Experts of a small language model.
Experts: 128 experts in each of 4 layers, 8 picks a token.
Below are experts of layer 3 (counted from 0) of a mixture-of-experts language model. Rows are named router (the router's row for the expert), gate (a neuron's input weights, with its number), up (a neuron's input weights, with its number) and show model dimensions 240-319. Each number is 128 + 32 x the weight over its row's rms, rounded and kept within 0 to 255.
After each expert's rows: "comes after" lists some tokens at least twice as common just before its tokens as in all text. This comes from a sample of Wikipedia text that the model never trained on. Tokens count by the router's weight.

# expert 2
router [108  98 125 167 139 142 121 141 153 149 107 141  64 111 166 131 115 111 100  89 107 119 139 145 165 146 153 158 141 179 106 146 158 102 155 138  79 166 175 128 170 124 107 150 124 118  92 171 160 164 156 119 174 123 132 135 155  84 158  97 143 165 116 153 137 123 163 160 116 121  87 170 145 134 142 112 157 124 118 187]
gate0 [ 96 127 175 160 126  59  96 137 114 150 114 107 107 138 206 157 157 171 192 113 144 135 104 172 136 117 114 140 126 114 130  88 128 158 131 178 134 121  93 140 119 132  93 149 185 114 122 187 156 137 114  94 135 119 151 130  68  92  96  50 231 179 147  88  88  72 161  54  89 121 111  96 114 130  89 113 184 149 134 162]
up0 [ 77 100 138 112 207 128 104 123 135 111 185 145  97 154 146 146 126 118 124  93 114 134 133 113 129 104 165 157 176 165 118 158 111  96 121 131 108 101  48 130 116  90 130  99 103 109 108  97 139 107 128  66 133  95 157 145  77 146 151 140 169 164 177 167 123  99 151 112 179 157  92  70  99 147 163 174 175 139 112 114]
gate1 [ 88 100 150  81 167  84  82 115 138 107 150 140  71 128  91  89 141 146 109 141 175 118 141  78 185 173 179 160  35 157 121 179 100 158 148 144 143 186 181 126  76 141 118 125  94 133 153 144 153 136 138  93 167 111 110 136 124 134 124 155 161 148 129 163 123 133  44 115 118 144  52 195  96 163 165  63 159 107 130 165]
up1 [143  77 125 129 157 127 117 119 115 154 156 104 150  72 142 119 142  86 115 114  92 133 124 134 117  78 133 117 103 139 146 109 113 173 144 140 131 109  97 159 192 139 121 110 145 147 163 104 170 159 141 126 117 131 142  97 105  67 121 145 125 126 155 125 131 147  74 123 123 100 122 112 132 101 140  87 220 129  90  99]
gate2 [118  56 111 133 156 104  91 120 115 127 134 144 130 126  84 138 111  80 140  98 114  88 101 106 111  68  75 198 134  86 148  94 129  77 135 143 113 119 105 154 147  82 155 190  87 180 132  75 156 163 173 189 155 177  87  95  15  98  81 144 144 158 170 170 122 160 157 114  93 149 135 117 175  48  93 160 116 124 125 118]
up2 [ 95 200 144  81 126  86  84 142 111 141 140 133 112 117 120 174 105  62  87  51 153 120 118 141 110 121 104 112 114 153 144 129 144 153 172 164  93 121 233 110 135 128 147 112 133 133 109 105 142 146 151 174  86  58 144 118 198 122 118 125 131 127 131 143  89 127 135  80 100 181 188 142  80 129 123 181 142  79 114 124]
gate3 [149 139 126 127 145 167 140 138 131 134 123 130 127  51  62  58 151  77  99 155 148 100 152 100 180 151 135 139 150 118 132  81 141 118  98 107 140  85 181 116 173 129 194 133 150 160 182 194 127 121 157  62 112  93 159 129  70 154 171 127  75 108 161 156 103 168 158 210  93 104 108  89  69 151  41 128 179  95 103  92]
up3 [ 79 130 150 108  78 102 141 136 128 143 139  74 106  53  95 139 100 120  78 145 101 123 118  80 129 101 130 168 154 170 166 165 131 103 155 110 159  83 115 165 155 103 134 108  97 158 177  80 104 134 175 146 158 127 162 120 146 113 102 142  88 160 186  72 104 110 136 123 101 174 185 114 138 131 161 137 138 100 138  81]
comes after: "-", "ho", " co", " Sc", " bi", " bon"

# expert 122
router [136 105 180  88 167 109  75  96  68 120 115 134  82 112 173  50  57 105 107 118 147  80 169 181 137 119 178 142 124 152 108  94  94 137  85 118 118 147 110 142 145 158 105 138 168  98 124 135 122 142 120 107 167 141  65  94 139 155 141 141  81 125 176 152 189 155  92 157  81 164  38 155 153 113 127 144  85 100 135 121]
gate0 [ 98 133 107  90  94 176 139 121 130 135 149 188 133  78 112 123 113 166 178 130 121  74 110 139 111 108 113 133 136 168 136 180 101  77 127  91 157 153  96 134 158 117 106 138 119 160 133 168 127 113  76 175 181 163 134 170 103  84 159 132 162 115 165 114 137 161 130 154 108 149 178 133 121 100 138 132 152  94 178  89]
up0 [141  92  72 152  97 157 128 124 131 133  98 111 146 123 181 174  98 108 114 149 117  62 160 119 107 117 111  92 124 135 132 154 109 108 124  95 135 143  96 106 204  73 124 119 113 113 152  91 143 109 143 191 124 138 130 161 134 103 160  97 141  54 112  66 124 186  85 120  70 165  93 167  91 115 191 152 110 123 140  62]
gate1 [161  77 127 107 139 175  79  90  61 144 195 113 107 126 106 134  63 130 141 103  83  61 112 136 146  99 197  93  89 157 147 135 132 152 115 126 144 213 107 103 134 107 105 137 130 126 162 123 140 104 124  89  94 144 100 141 124 118  91 136  96 160 169 108 139 114 136 156 127 123 170 115 122 100 102  87 154 112  49 158]
up1 [128 160 158  86 129 128 135  65 141 158 150 141 137 176 165 108  94 183 159 175 197 147 139 108  90  86 105 162  83  75 163 147 133 150 135 130 128 145 119 104 161 159  99 176 115  97 152  96 150 123  91 123 103 108 229 152 136 121 212 155 124 187 139 125 177 125 151 179 132 131 122 145  97 156 139 137 164 192 171 115]
gate2 [124 154 125 103 103 119 145 194 152 102 153 126 117 132 190 148 162 130 114 131  67 124 158 154 184 155 149 154 139 126  96 145 105 131 110 105 134  78 194 166 102 134 150 108 141 107 164 159 181 136 122 149 125 145 128 118  90 114 126 179 119  85 150 141  78 112 157 151 115 123 125 159 123  13 123 120  94 125 145 183]
up2 [115 102  52 104 185 134 153 109 139 129 118 106 170 161 140 145  79 110 104 177 119 123 119 131 148 122  92 114 108 189 117 185 100 149  98 162 142 117 144 158 127 116 136 114 138 157 104 120 150 123 229 151 146 150 123 169  71  91 157  98 114  39 129 163 160 121 117 128 173  75 155  82 118 103 145 122 142 146 159 153]
gate3 [133 126 165 183 153  71 123 137 134 174 134 116 125 124  82 103  49 130  76  94 114 145 166 115 150 132 136  86 126 139  86 127  68 132 136  82 154 132  79 119 131 110 170 142 116 125 155  86  99 150 104 112 177 107 148  71 111 102 105 135 101  88 139 105 122 186 142 102 114 156 164 171 167 154 182 188 160 140  89 131]
up3 [146 139  97 178 115 104  94 121 119 155 133 110 101 158  89  70 121 136 137  94  80 119  95 133  79 100 105 154 146 104 160 108 114 162 140 109 128 135  87 125 161 123 153  88  41 139 156  86 131 172 136 155 125 138 114 126 109 125  76 138 146 123 193 111 188 153 119 154 120  77 150 137 153 102 122 167 157 152  75 136]
comes after: ",", "–", " in", "19", " the", " United"

# expert 47
router [135  97 131 101 170  96 129  60 110  96  96 127 112 109 152 111  92 116  99  92 153 100 154 142 126 156 201 151 182 154 148 123 139 158 108 109  80 131  86 182 185 187 102  96 181 107 137 165 150  96 112 135 117 124  98 101 169 168 153 142 112 138 152 177 126 176 118 153 125 170  80  92 139 117 125  92 127 152 147 159]
gate0 [131 168 113  92 137 126 133 110 142 108  96 138 138 148 178  96 104 144  49 121 146  66 138 137 136 174 100 133 121 143 157 145 119 135 225 115  80  95 126 154 114  86  79 150 163 176 157 149 147 140 172 120  88 148 127 161 139 102 115 153 152 102 179 128 141 128 120 131  67 149 165 183 125  72 128 152 156  72 133  95]
up0 [155 117  51 109  70 115 153 130 159 165  98  90 152 178 127  50  70 130  17 117 155 105 164 128 109 130 104 120 170 168 174 163 125 148 204 130 126 127 132 109 160 139 153 124 173 167 165  57 123 149 179  84 139 149 117  98 149 121  84 128 199 116 121 186 118  66 121 159 102 118 156 141 131 135 115  90 129 130 129 153]
gate1 [193 126 153 136 156 173 183  78 149 152 105  89 141 191 150  98 116 124 193 165 193 147 179  88 166 133 145 164 123 130 120 184 110 111 138 119  56  70 103 122 179 161 153 137  94  51  48 112 116 171  84 148 106  70 149 107 104 100 120 136  88 153 137 184 205 170 140 111 116 122 104 138 153 130 124 114 112 130 130 146]
up1 [135 179 115 146 153 111 150 122 152  97 112 150 145 119 103  88 132 144 140  91 193 121 143 120  94  79 107 182 134 129  78 134  67 180 149  98 158 141  81 158 135 121  73 170  94 150  94 116 147 207 127 116 123  92 146  73 131 122 177 111 111 213 113 116 181  86 168 127 198 136 142 134 156 184 148 126 132  79 112 151]
gate2 [153 156 111 148 121  98 127 138 146  81 119 127 117 118 100 142 146 140 176  99 127 137 113 169  79 144 137 180  44  97 123 139 149 111 102  75 124 142 119 168 130 124  87  83  68  88 171 167  96 185 127 106 152 194 123  95 149 108 142 132 123 105 173  83 166 128 124 175 164 112 129 138  43 107 196 154 139  96 104 177]
up2 [125 154  88 133 153 200 156 125 131 115 103 148 149 142  99 171 130 176 165 115 203 112 152 152 142 189 183 133 141  81 149  81 186  98 158 149 125 120 131 143  95 137  58 114 132 126 171 120  94 161 175  87 138 101 146 121 155  90 173 204 112 105 142  97 179 126  88 157 128  72 145 135  47  64 113  55 140  69  71 149]
gate3 [133 189 122 199 129 134 183 107 135 108 116 118 156 142 173 115 128 155 142 131 210  93 131 129 163 120 167 120 173 125  90 120 100 124 115 115 146 176 143  90 124 106  88 116 126 104 126 127 129 115 123 139 143 116 132 109  88 163 127 123  66 135 118 116  51 116 213  90 148 137  87  85 152 143 133  77 133 148 102  76]
up3 [117 118 107 102 135  74 138 144  99 186 142 150 113  80 119 143  54 115  54 130 118  71 107 119  79  97 102 114 131 151  83 171 176 184 176 167 125 132 162 110 116 181 128 140 103 161 159  97 134 151 132 124 160 170  69 131 133 147 188 116 175 172 156 132 184 118  91 217  81 149 128 126 128 148 120 121 116 114 170 134]
comes after: ")", "  ", "\"", "%", " Racing", "}"

# expert 69
router [127 150 133 121 215  93 116  60 148 110  99 127 106 129  99 141  47 112  87  89 149  91 123 157 118 181 189 165 162 151 151 131 108 153 126 109  98 138  89 188 172 146  84 112 153 109 110 147 140  77  96 138 140 165 109  92 159 162 175 163 101 153 154 145 149 181 109 180  68 172  93  99 157 143 118 142 129 125 149 148]
gate0 [148 100 105 119  73  92 168  81 136 106 167 103  79 147 101  97 112 197 114 149 205 159 122 194 159 211 160 131  83  99 106 132 114 118 167 112  97 106 136  77 113 187 108 111 159 149 149 153  85 104 106 142 156 118 146 145 143  61  95 158 126 118 142  66 215 107 140 141  37 167 100  98 148  79 211 139 160 151 129 144]
up0 [107  99 114 112 169 119 117 116 135 108 181 183 163 105 145 131 136  80 233 118 132 104 148 164  93 163 143  98 165 104 150 115 167 101 110  73  87  97 121 108 117  94 179 164 145 102 107  88 131 131 109 138 148 135 127 137 113 166  47 113  87 122  78 181  76 168 141 158 163 106 100 117 152 149 153  43 147 156  69 110]
gate1 [ 65  80  83 155  99  79 109 103 121  81 170 179 132  52  54 117  78 154 116 116 166 165 101 119 136 121 184 164 106  84  87 155 124 176 138  91 147 159 185 136 110 102 173 127 119 143  88 115 139 129  97 121 187 159 143 114 127 120 133 122 124 150 140 213 100 176 113 137 107  98 153 136 138 133 133 165 138 117 184 101]
up1 [166 134 122 150  67  91 109 162 157 139 129  85 165 117  83 105 139 157 112 145  89  91  93  92 117 108 139 103 184 159 117 114 113 114 115 130  77 116  49 143 159 139 127 157 164 191 170 127 134  66 149 145 110 160 100 116 149 193 108  71 100 140  71 104 112  91 141 171 105 208  79 137  95  89 178  97 131 143 138 177]
gate2 [111 126 134 126  99 117 130 153 122  85 169  93 177 133 108  79 121 107  79  85 101 110 147 107 109 148  76 189  75 129  78 143 145 177  98 127  72 209 123 115 137 106 112 154  55  64 110 158 150 127 132 149 144 142 104 109 160 112 130  49 107 155 197  94 117 135 141 140  88  84  89 109  98 162  96 114  95  69 167 144]
up2 [ 90  84  94 161  86 175 100 109 114 110  71  99 137  92  69  81 141 116  95 117 168 135 121 102 147 104 105 155 120 119  76 125 136 139 202 110  69 100 109 133 155 103 138 181 104  90 141 135 163 128 113 114 139  94 193 158 149  95 112 102  67  77 183  62 197 102 169  93 117 153 114  86 160 154 157 110  94 176 174 190]
gate3 [119 146 137 178 136 117 143 196 114 118 106 102 140 148 112 138  97 116  73 143 187 109  98 123 106 102 116 141 140 130 103  98 105 157  78 156 148 105 137 107 136 138  75  93  95  88 102  57 135  97 103 153 152 180 139 136 138 181 185 145  98 169 133 209 145 147 131 167 138 133 148  88 102 114 133 157 158 165  97 127]
up3 [136 138  83 110 123 102 178 133 148 118  40 204 134  99 121 172 142 103 114  93 197 186  90  95 168 175 162 112 118  69 101 179 130 157 160 104 145 149 136 131 153 211  97 171 148 132 160 164 119 119  78 125 160 193  80 125 161 140 126 138 184 136 115  85 129 148 133 154 128 139 152 147 200  81  93 110 108  97 155 124]
comes after: "  ", ")", "%", " —", " |", "1"

# expert 105
router [117 108 168  92 140  90  92 108  97  83 116 114  97 161 202 118 105  98 109 126 142 110 134 171 132 164 138 149 125 116 162 119  37 106  86 106 123 119 105 158 181 166 104 106 131 100  99 152 181  86  64 169 120 131 130 109 133 182 186 156 125 149 134 136 169 166 111 151 119 174  49  85 131  94 101 117 159 128 162 152]
gate0 [179 101 101 114  61  99 186 143 144 103  96 176 139 131 122  87 199 100 158  67 108 214 131 124 105  95 146  76 107 114 147 147 170 145 115 150 149 152 191 126 130 139 109  75  80 126 174 117  91 156 105 161 119 150 123 132 147  79  63 114  79 129 134  62 152 124 151 127 118 110 115  99 103 158  96 131  92 159 115 117]
up0 [ 73 125 140  88  75 141 144 199 124 114 143 131 153 113 143 119 188 133 113 118 160 132 156 169  91 124 168 196 110  94 155 203  97 165 189 126 117 172 123 102 112 132 131  40  89 127 154 154 170 115  81 138 121 116 176 195 168 140 128 162 127 116 149 136 179 172 141 107 101 136 158 109 122 102 110 186 102  79  76 127]
gate1 [134 128 140 137 179  85 142 158 133 173 168 127 116 100 144 113 171 110  73 135 133 145 145 105 165 151 117 133  98  80 104  98  66  97 156  95 148 133 144  65 137  95 165 135  81 123  70 104 119 117 119 148 140 134 108 154 152  78 141  67 134 112 126 126 132 132 100 155 133 122 101 121 146 128  78 151 124 128 182 119]
up1 [ 96 158 161 142  79 120  96 129 122 135  70 103 154 198  95 149 105  79 119 113 133 137  92 127 150 103 110  77 118 130  91 141  85 158  90 191 120 158  96 159 174  93  43  72 126 121 104 106  52 137 117 130  68 148 161 177 175  94 138 102  89 117 124 118 112 166  91 167 135 104  95 142 116 163 174 117 135 109 117 147]
gate2 [120 126 138 107  79  75  98 162  95 111 132 129 126  90 157  80 177  44 119 108 184 142 144  99 165 101  82  98 132  97 150 149 116  98 109 152 141 111 158 102  98 117 129 149 156 113 113 124 194 140  95  99  85 126 101 184 153  69 119 109 110 169 147 165 119 149 109 136 108 158 113 121 126 106 121 122 134 128 171 154]
up2 [129 110 175 121 146 100 159 137 111 145 138 155 155 157 139 191  57 222  69 140 111  62 137 123 123 101  82 128 107 185  70 165 118 152 131  96 207 126 151  81 147 114 140 124 118 133  73  94  95 159 122 164 128 134 153  98 113 122 133 145 117 153 120 105  74 156 124 114 149 136 129 126 105 124 107 171 135 114 130  81]
gate3 [150 133 123 118 115 162  69 158 158 157 156 129 208 193 135 121 132  87  95 145 108 125  97 142  98  81  77 149 139 197  94  84 135  96 127 155 107 132 101 152 107 143 109 106  93 183  90 109 153 125 123  93 118 182  32  97 170 163  75 138 112 149 183 154 164 220 123 111 140 143 172 101 160 162 103 173  87 187 155 142]
up3 [122 158  86 176 116 163  95  73 160 165 104 172 144  81 127 162 119 138 160 136 105 119 132  81 164 135 131  92 138 165 144 132 124 125 124 130 145 151 146  81 113 162  87 152 121 114 187 136 119 125 135 140 161 111 124 156 111  89 214  66 178 115  71 125 120  63 134 159  41 206 123 149 131 157 160  35 146 109  97 129]
comes after: "  ", " 1", " 0", " 2", " 3", "="

# expert 97
router [104  95 123 121 200  66 108  78  32 130 125 173  87 116 160 122  82 125  97  55 118  40 148 108 104 143 187 176 122 138 131 134 123 165  75 119 102 146 132 159 179 150  94  84 135 108 139 148 137 109 110 130 131 152  74 122 163 128 130 109  70 160 157 122 137 140 101 127 126 118  77 114 118 108 148 170 125 122 129 146]
gate0 [146 139 166 129 123 132 148 153 162 112  92 123  43 179 165 162 138 141  72 210 134 130 173 119 143 109 125 155 144 175 119 110 112 132  97  60 185 124 148 160  92 101 105 138  73  77  79 160  56 134 155 167 121 148 127 185 142  96 151 118  77 130 118  68 124 113 179 163  68 138 140 142 150 143 114  96 167 121 181  49]
up0 [106 142  47 180 112  97  99 162 152 186 179 106 113 173 150 153 158  72 140 144 112 112 127 100  94 188 120 155  72  90 108 149  79 136 139 124 111 105 147 147 105 109 134 160 156 105 184  74 135 102 123 107 136 138 152 205 137 144 134 129 139 132 177 116 157 141 142  74  93 141 103 165 140 143 138 127 107  24 145 131]
gate1 [127 163 133 163  98 165 135 131 136 153 180 158 118 102 101 119  88 179 177 112 136  87 187 103  82 106 125  96 127 132 116 103 136 117 111 135 116 154 144 143  98 148 150 186 135 125 153 136  99 134  79  93 157 130 106 125 101 164  97 108  79 193 155 163  96 123 139  98 166 130  94 156  86 124 130  76  95  95 143 175]
up1 [200  91 166 124 138 153  85 121 111 147 122 121 146 120 111 111 163 146 109 179 124 125 125 144 104 178 102 163 181 130 141 135 137 119 152 113  93 168 132 187 140 119 144 159 142 159 107 159 128 149 138  97 141  93 129 126 117 111 149 180  69 118  94 156 123 183 125 148 116 146 132 157 162  72  93 114 128 207 138 162]
gate2 [118 130 185 177 109 109 162 131 120 103  85 128 177  80 127 152 135 113  67 205 123 200  59 108 118 132 143  92 116 228 181 209 115  48 105 157 150 150 146 107 180 125  96 172 142 168 109 116 185 108 106 120  71 117 107 183 140 109 149 120  86 138 179  88 105 159 140  96 130  55 125 116 128 160  47 193 127 146  99 129]
up2 [108  91 156  96 175 117 134 142 161 116  37  99 193  61  94 157 147  89  11 134 120 113 161 166 106 152 104 156 103 173 172 121 142 106 137 132 158 145 192  61 203 132 116 139  92 215  96 108 157  87 101  22 134 131  91 155 104 166 135  84 138 117 155 189  72 124 151 131 157  52 122 107 120 152 116 167 137 109 105 174]
gate3 [ 92 167 124  67 114 106  96 123 102 176 157 131 105 144 176 165 103 142 129 202 155 128 174 103 121 139 125  72  82 176 131 123 136 136  99 148 132 133 104 189 104 105 112 122 115 130 125 135 132  79 136 143 112 154  61 170 158 126 206 143 133 158 136 126 119 132 105  62 158 133 195 103 122 137  97  91 149  75  88  92]
up3 [144 143 113 117 136 105 150  99 120  85 151 145  87  93 159 143 111 138 135  89 160  60 143 101 120 188 148 131 164 116 157 124 154 116 164 108 122 137 168 172 141 106 197 118 135 152 144 116 128 135 134  90 153 121  76 102 127 170 140 126  85 162 182 111  91 155 130  90 152 167 128 119  92 120  97 129 170 127 159 167]
comes after: "\n", " Born", " Website", "-", " by", " Released"

# expert 22
router [124 136 172 146 127  77 131 113 115 102  78 145 107 123 174 131  91  78  38 101 137 135 168 111 149 133 129 130 110 125  96 119 151 161  87 123  96 123 113 111 165 133 144  88 143  99 136 142 148 105 103 108 141 116  96 145 152 131 172  91 109 194 130 108 107 117 112 173 104 135  91 131 175  64 150 127 123 109  70 148]
gate0 [ 84 136 141  85 162 153 110  71 166 112 214  89 118  91 114 164 131 163  88 169 148 182 110 126 194 157 143 176 150 127 116 155 141 127 158 138  90 168 126  76 120 133  76 167 130  93  89 154 174 131 133  83 107  94 179 178 146  99 144  94 122 127 114 142 110 138 141 114 138 201 167  93 145 158 169 124 131 153 144 125]
up0 [108 157 121 102 112 111 174 122 171  93 115 147 145 117 134 116 116 158  78 114 196 162 107 135 166 117  96 114 159 149 115 116 116 163 133 143  93 148 145 128 111 179 148 158 125 110 175 153 163 102 201 123 131 121 109 120 104  75 111 115 169 125 159  96 107 111 125 147 129 127  98 121 155 165 177  93 160 144  77 129]
gate1 [165  79 132 168 120 131 190 114  74 128 104 109 154 142 100 175 121 122  88 113 170 111 110 133 140 139 112  38 136 147 158 125 127 141 129  71 107 118 118 129 138 130 121  97 180  88 163 141 136 128 193 136 112 159 125  54 122 112 125  99 102 135 164  93 143 108 145 135  55 136  49 200  95 103 172 106 158 170 175  87]
up1 [113 110 151 115 146  94 132  88 116 122 147 102 161 139 124  93 139 126 142  59  69  92  64 116  54  87 101  92  89 176 109 123 105 116 114  92  75  78 146 127 148 141 172  72 181  87 145 117 110 105 134 131  89 137 135 177 149 136 132 125 139 104 133  90 130 155 158 118  79 117 165 107 125  72  92 145 178 116  95  93]
gate2 [101 117 171 168  88  94 113 135 122  94 157  95  99 120 141 160 108 117 153 143 106 135 144 121 113 143 116 122 162 102  92 113 154 164  75 107 123 123  91 137  86 158 119 126 175  96  73 108 138 153 120 179 133 144 138 174 142 156 176 153 177 166 121 111 145 144 142 139 110 140 188 105 106  91 135 131 118 156 150 127]
up2 [135 150 200 120 128 110 166 112 142 102 142 105 113 125 109 175 166 128 136 105 165  94 147 110 158 136 115  69  79 133 109 157  87 161 113 119  90 158 144 140 100 141 125 144 149 159 122 142 112 137 101 116 182  69 112 174  96  91 131 151 101 189 136 140 128 135  98 179  70 186 124 163 114 143 107 161 174 136 237 148]
gate3 [ 94  68 152  88 161 204 150 158 126  65 163 173 133 139 109 146 137 201 144 152 142 100 161  87  76 165 119 151 147 191  53 159  96 129 150  95  89 105  86 126 112 131 148 163  91 170  79 109  90 179 154  98  83  69 176 154 153  70  93  98 134 181 129  86 142 140 114 130 141 111 113  57 118 118  86 160 171  70 135 105]
up3 [156 108 142 181 157 131  85 144 153 105 138 123 169 130 120 173 143 124 166 117 155 152 180 150 127 129 128 140  88  76 164  68 189 118 166 157 117 102  98 161 137 133 191  81 148 131 107 120  63 185 155 101  96 102  86 146  68 137  55 130 136 134  95  82 151 103 127 135 169 130 106 139  96 159 123 127 128  95 197 141]
comes after: "B", "S", "M", "F", "D", "V"

# expert 42
router [ 94  94 127  96 195 104 111  80  79  94 117 120 104 158 129 124  84 134  86  87 140  84 147 161 157 142 168 139 129 172 123 106 125 120 108 129  93 135  95 190 207 191  86 123 185 114 108 162 129 104 104 150 102 129 106 106 162 147 172 140 106 152 167 188 135 173  98 130  76 169  83  82 152  90 105 104 107 145 152 144]
gate0 [ 83 117  98  75  99 127 110 121 150  43 109 141 111  59 134  62  97  94 157 151  78 112 124  93 109 112  71  88  97  84 125  62 129 152 123  88  81 163 131 124 120 133 128 144 161  63 167 128 152 174  74 131 203 154 100 105 154 126 152  85 166 197 173 121 123 137  75 123 146 117 128 149 150 104 111 107 123 127 124 143]
up0 [145 123  96 199 126  61  66 113  93 135 132 172 127  64 150 221 176  90 130  81 121 167 178 131 165 122 184 182 139 135 115 134  95 132 125 171 175  82 156  93  96 168  72 148 112 170  93 160  48 105 193  73 128  99 138 155  86 127 134 154 135  80 120  94 136 184 141 152 126 134  95 140 131 103 129 176 151 101 126  88]
gate1 [108 160  67  72 138 226 118 177  99 133 151 109  98 119 200 136  90 142 143 160 137 165 146  77 162 124 128 147  92 123 138 159 121  96 126 167 166  96 163 113  86 199 175 135 117 120 104 112 169 172 138 160 122  52 123 117 125 171 125  87  97 167 102 125 113 113 137 144  75  74 150  85  97  97 124  99  58  86 116 118]
up1 [184  91 185  95 103  94 154  66 183 152  93 129 163 127 121  77 111 105 106 104  70 127 145 152  99 162 160  84 139 102 175  51 118 111 126 120  74 129 109 152 172  98 105  90 143 119  94 112  76 112  81  65 113 213 146 141 155 127 156 144 193  90 164 101 120 175  89 112 130 133  63 173 117 128 164 166 147 114 133 124]
gate2 [109 211 148 100 150  89 135 226 135 129  88 122 118 131 119 152  45 106 155 120  98 127 117 101 111 112 137  79 123 130 142  91 194 160 109 137 119 163 128  81 151 151 123 145 104 125 200 136 115 131 144 113 153 138  43 139 164 122 171 167 166 101 102 140 105 108 120 118 128 126 128 112 179 145  92 121 126  77 125 143]
up2 [168 114  87 133 117 158 129 149  70 123 107  59 186 136  76  90 121 153 142 161 124 119 109 164 128 100 143 126  72 156  89 115  78 103 117 106 137 122 112 188 160  65 133 108  90 107 128  89  90 132 220 151  85 125 129 125 108  95 143 137  93 154 146  94 104 159  89 169 115 117 117 155 112 137 113 106 120  97 136 135]
gate3 [133 163 134 115 135 123 186 113 106 148 129 120 191  91 164 200  80 135 133  77 125  85 158 157 153  76 151 136 127 130 138  91 168 117 123 161 141 164 151 115 105 129 152 130 189  87  89  31  61 163 162 135  94 156 142 158 123  87 132  99 138 121  98 102 111 140 118 165 119 100 127 153 102 128 126 112 135 159 106 104]
up3 [119 150 128 143  89  79 179 134 102 136 145 145  86  63 151 136 115 109 144  87  91  59 171 126  74  84 188 103 173  87 110  90 167 118 183 154 168 125 165  74 165 181 142 132 175  70 167  60 114 136 101 123 141 168 107 120 129 125 173  90 167 108  77 150 114 140 139 181 154 145  54 122 113 132 139 163 123 145 119  96]
comes after: "  ", ")", "\"", "a", "i", "o"

# expert 83
router [120  85 167  84 210 112 103  55 130 100  97 137 111 163 136 107 105 109  89 123 134 102 137 191 148 167 169 160 143 146 116  99  86 142 116 106 127 130 133 169 191 159  82 128 142  90 109 151 144  71 148 158 131 123 121  97 158 170 174 139  80 145 174 130 183 151  85 126 124 127  37 131 197 111 129 200 111 111 122 121]
gate0 [127  87 146 106  97 139 106 131 159 126 120  92 141 120 198  54 114 106  77 119 158  76  68 188  68 103  55 107 123 121 147 100 115  95 113 118 110 107 166  67 146  83 147 158 155 152 187 120 102 166 157 175 133  68 154 145 155  98 166 164 169 138 185  60 131  93 143  86 144 126 125 148 139 135 105 118  76 105  99  59]
up0 [183 118 109 162  61 125 156 150  90 156 134 140 110 100 186 104  85 127  98 125 106 161  65 100 164 115 123  92 152  90 103 164  87 158  59 131 172  85 150 122 131  63  81  79 149 146 160 150 107 126  98  98 161 209 168 119  80 121 166 159 104 146 180 103 106 137 125 133 158 128 140 134 138 110 117 106  77 158 140  64]
gate1 [108 176  70 158 188 111 125 137 140 124 117  65 178 156  71  93 138  95 112  89 178 171 165 142 173 156 122 120 128 112 107 173 103 103 118 118 189 144 246  92  87 170  99 147 178 154 125 168 122 179 180 122  99 119 128  74 138 120 114 150 185 155 188 130 106 110 108 140 112 134 133  94 133  88 139 110 120 150 160 118]
up1 [185 110 154  71 131 132 111 113 133 138 170 182  71  58 188 128 125 155 132 139 132  73 160 113  85 135 135 108 138  77 162  95 142 126 136 125  73 163  79 160 157 120 177 119 100 124 103 119 130 113  90 159 185 142  97 157 188 187 114 153 124 138  80 126 170 115 159 100 139 158  88 222  92 141 137 155 145 103  62 156]
gate2 [133  48 163  94 107  83 143 149 126 179 183 168 174 110 152  94  82 112 156  78 157 164 102 104 178 141 166 137 162 119 127  43  90 114  73 111 169 136 173 107 143 133 139 104 144  46  99 125 162 183 122  87  99 147 161 169  87 156 166 112 141 126  56 129 122 149 171 133  97 193  97 129 155 120 153 146 135 115 148 171]
up2 [170 110 112 100 156 112 153 117 132 105 141  75 149 116 104 159 109 139 136 167  97  79  99 175 152 150 105 190 185  72  81  72 113 123 166 107 136 118 151 142 128 147 144 150 110 125 149 121 171 147 142 121 141 117 154 123 109 121 133 120 161 138 105 174 147 165 163 161 106 117 172 152 141  49 159 167  55 149 135 176]
gate3 [125 118 120  81 142 124 133 130 175  68  92 113 110 169 151 165 112 186 118 122 147 112 176  78  75 118 148 199 115 150 113 127 108 129 166  45 172 138  71 120 135  93 108 127 161  78 182 162 118 132  90 132  90  98 198 126 139  63 123 133  68  91 213  95 108  86 153 129 125 187 132  89 177 168 133 138 131  54 101  13]
up3 [131 111  74 117 119 120  73 153  74 175 150  78 145 125  96 182 117 115 149 172  22 108  88 170 159 102 100  56 137  73  95 142 148 180  75 180 112 116 116 168 117 149 155 104 122 150 124  97 119 143 170 134 134 135 130 122 132 195 129 128 130 140  67 148 137 145 102 122 108  93 106 133  84 111 118 131 108 206 155 170]
comes after: " in", " 18", "–", ",", "19", "0"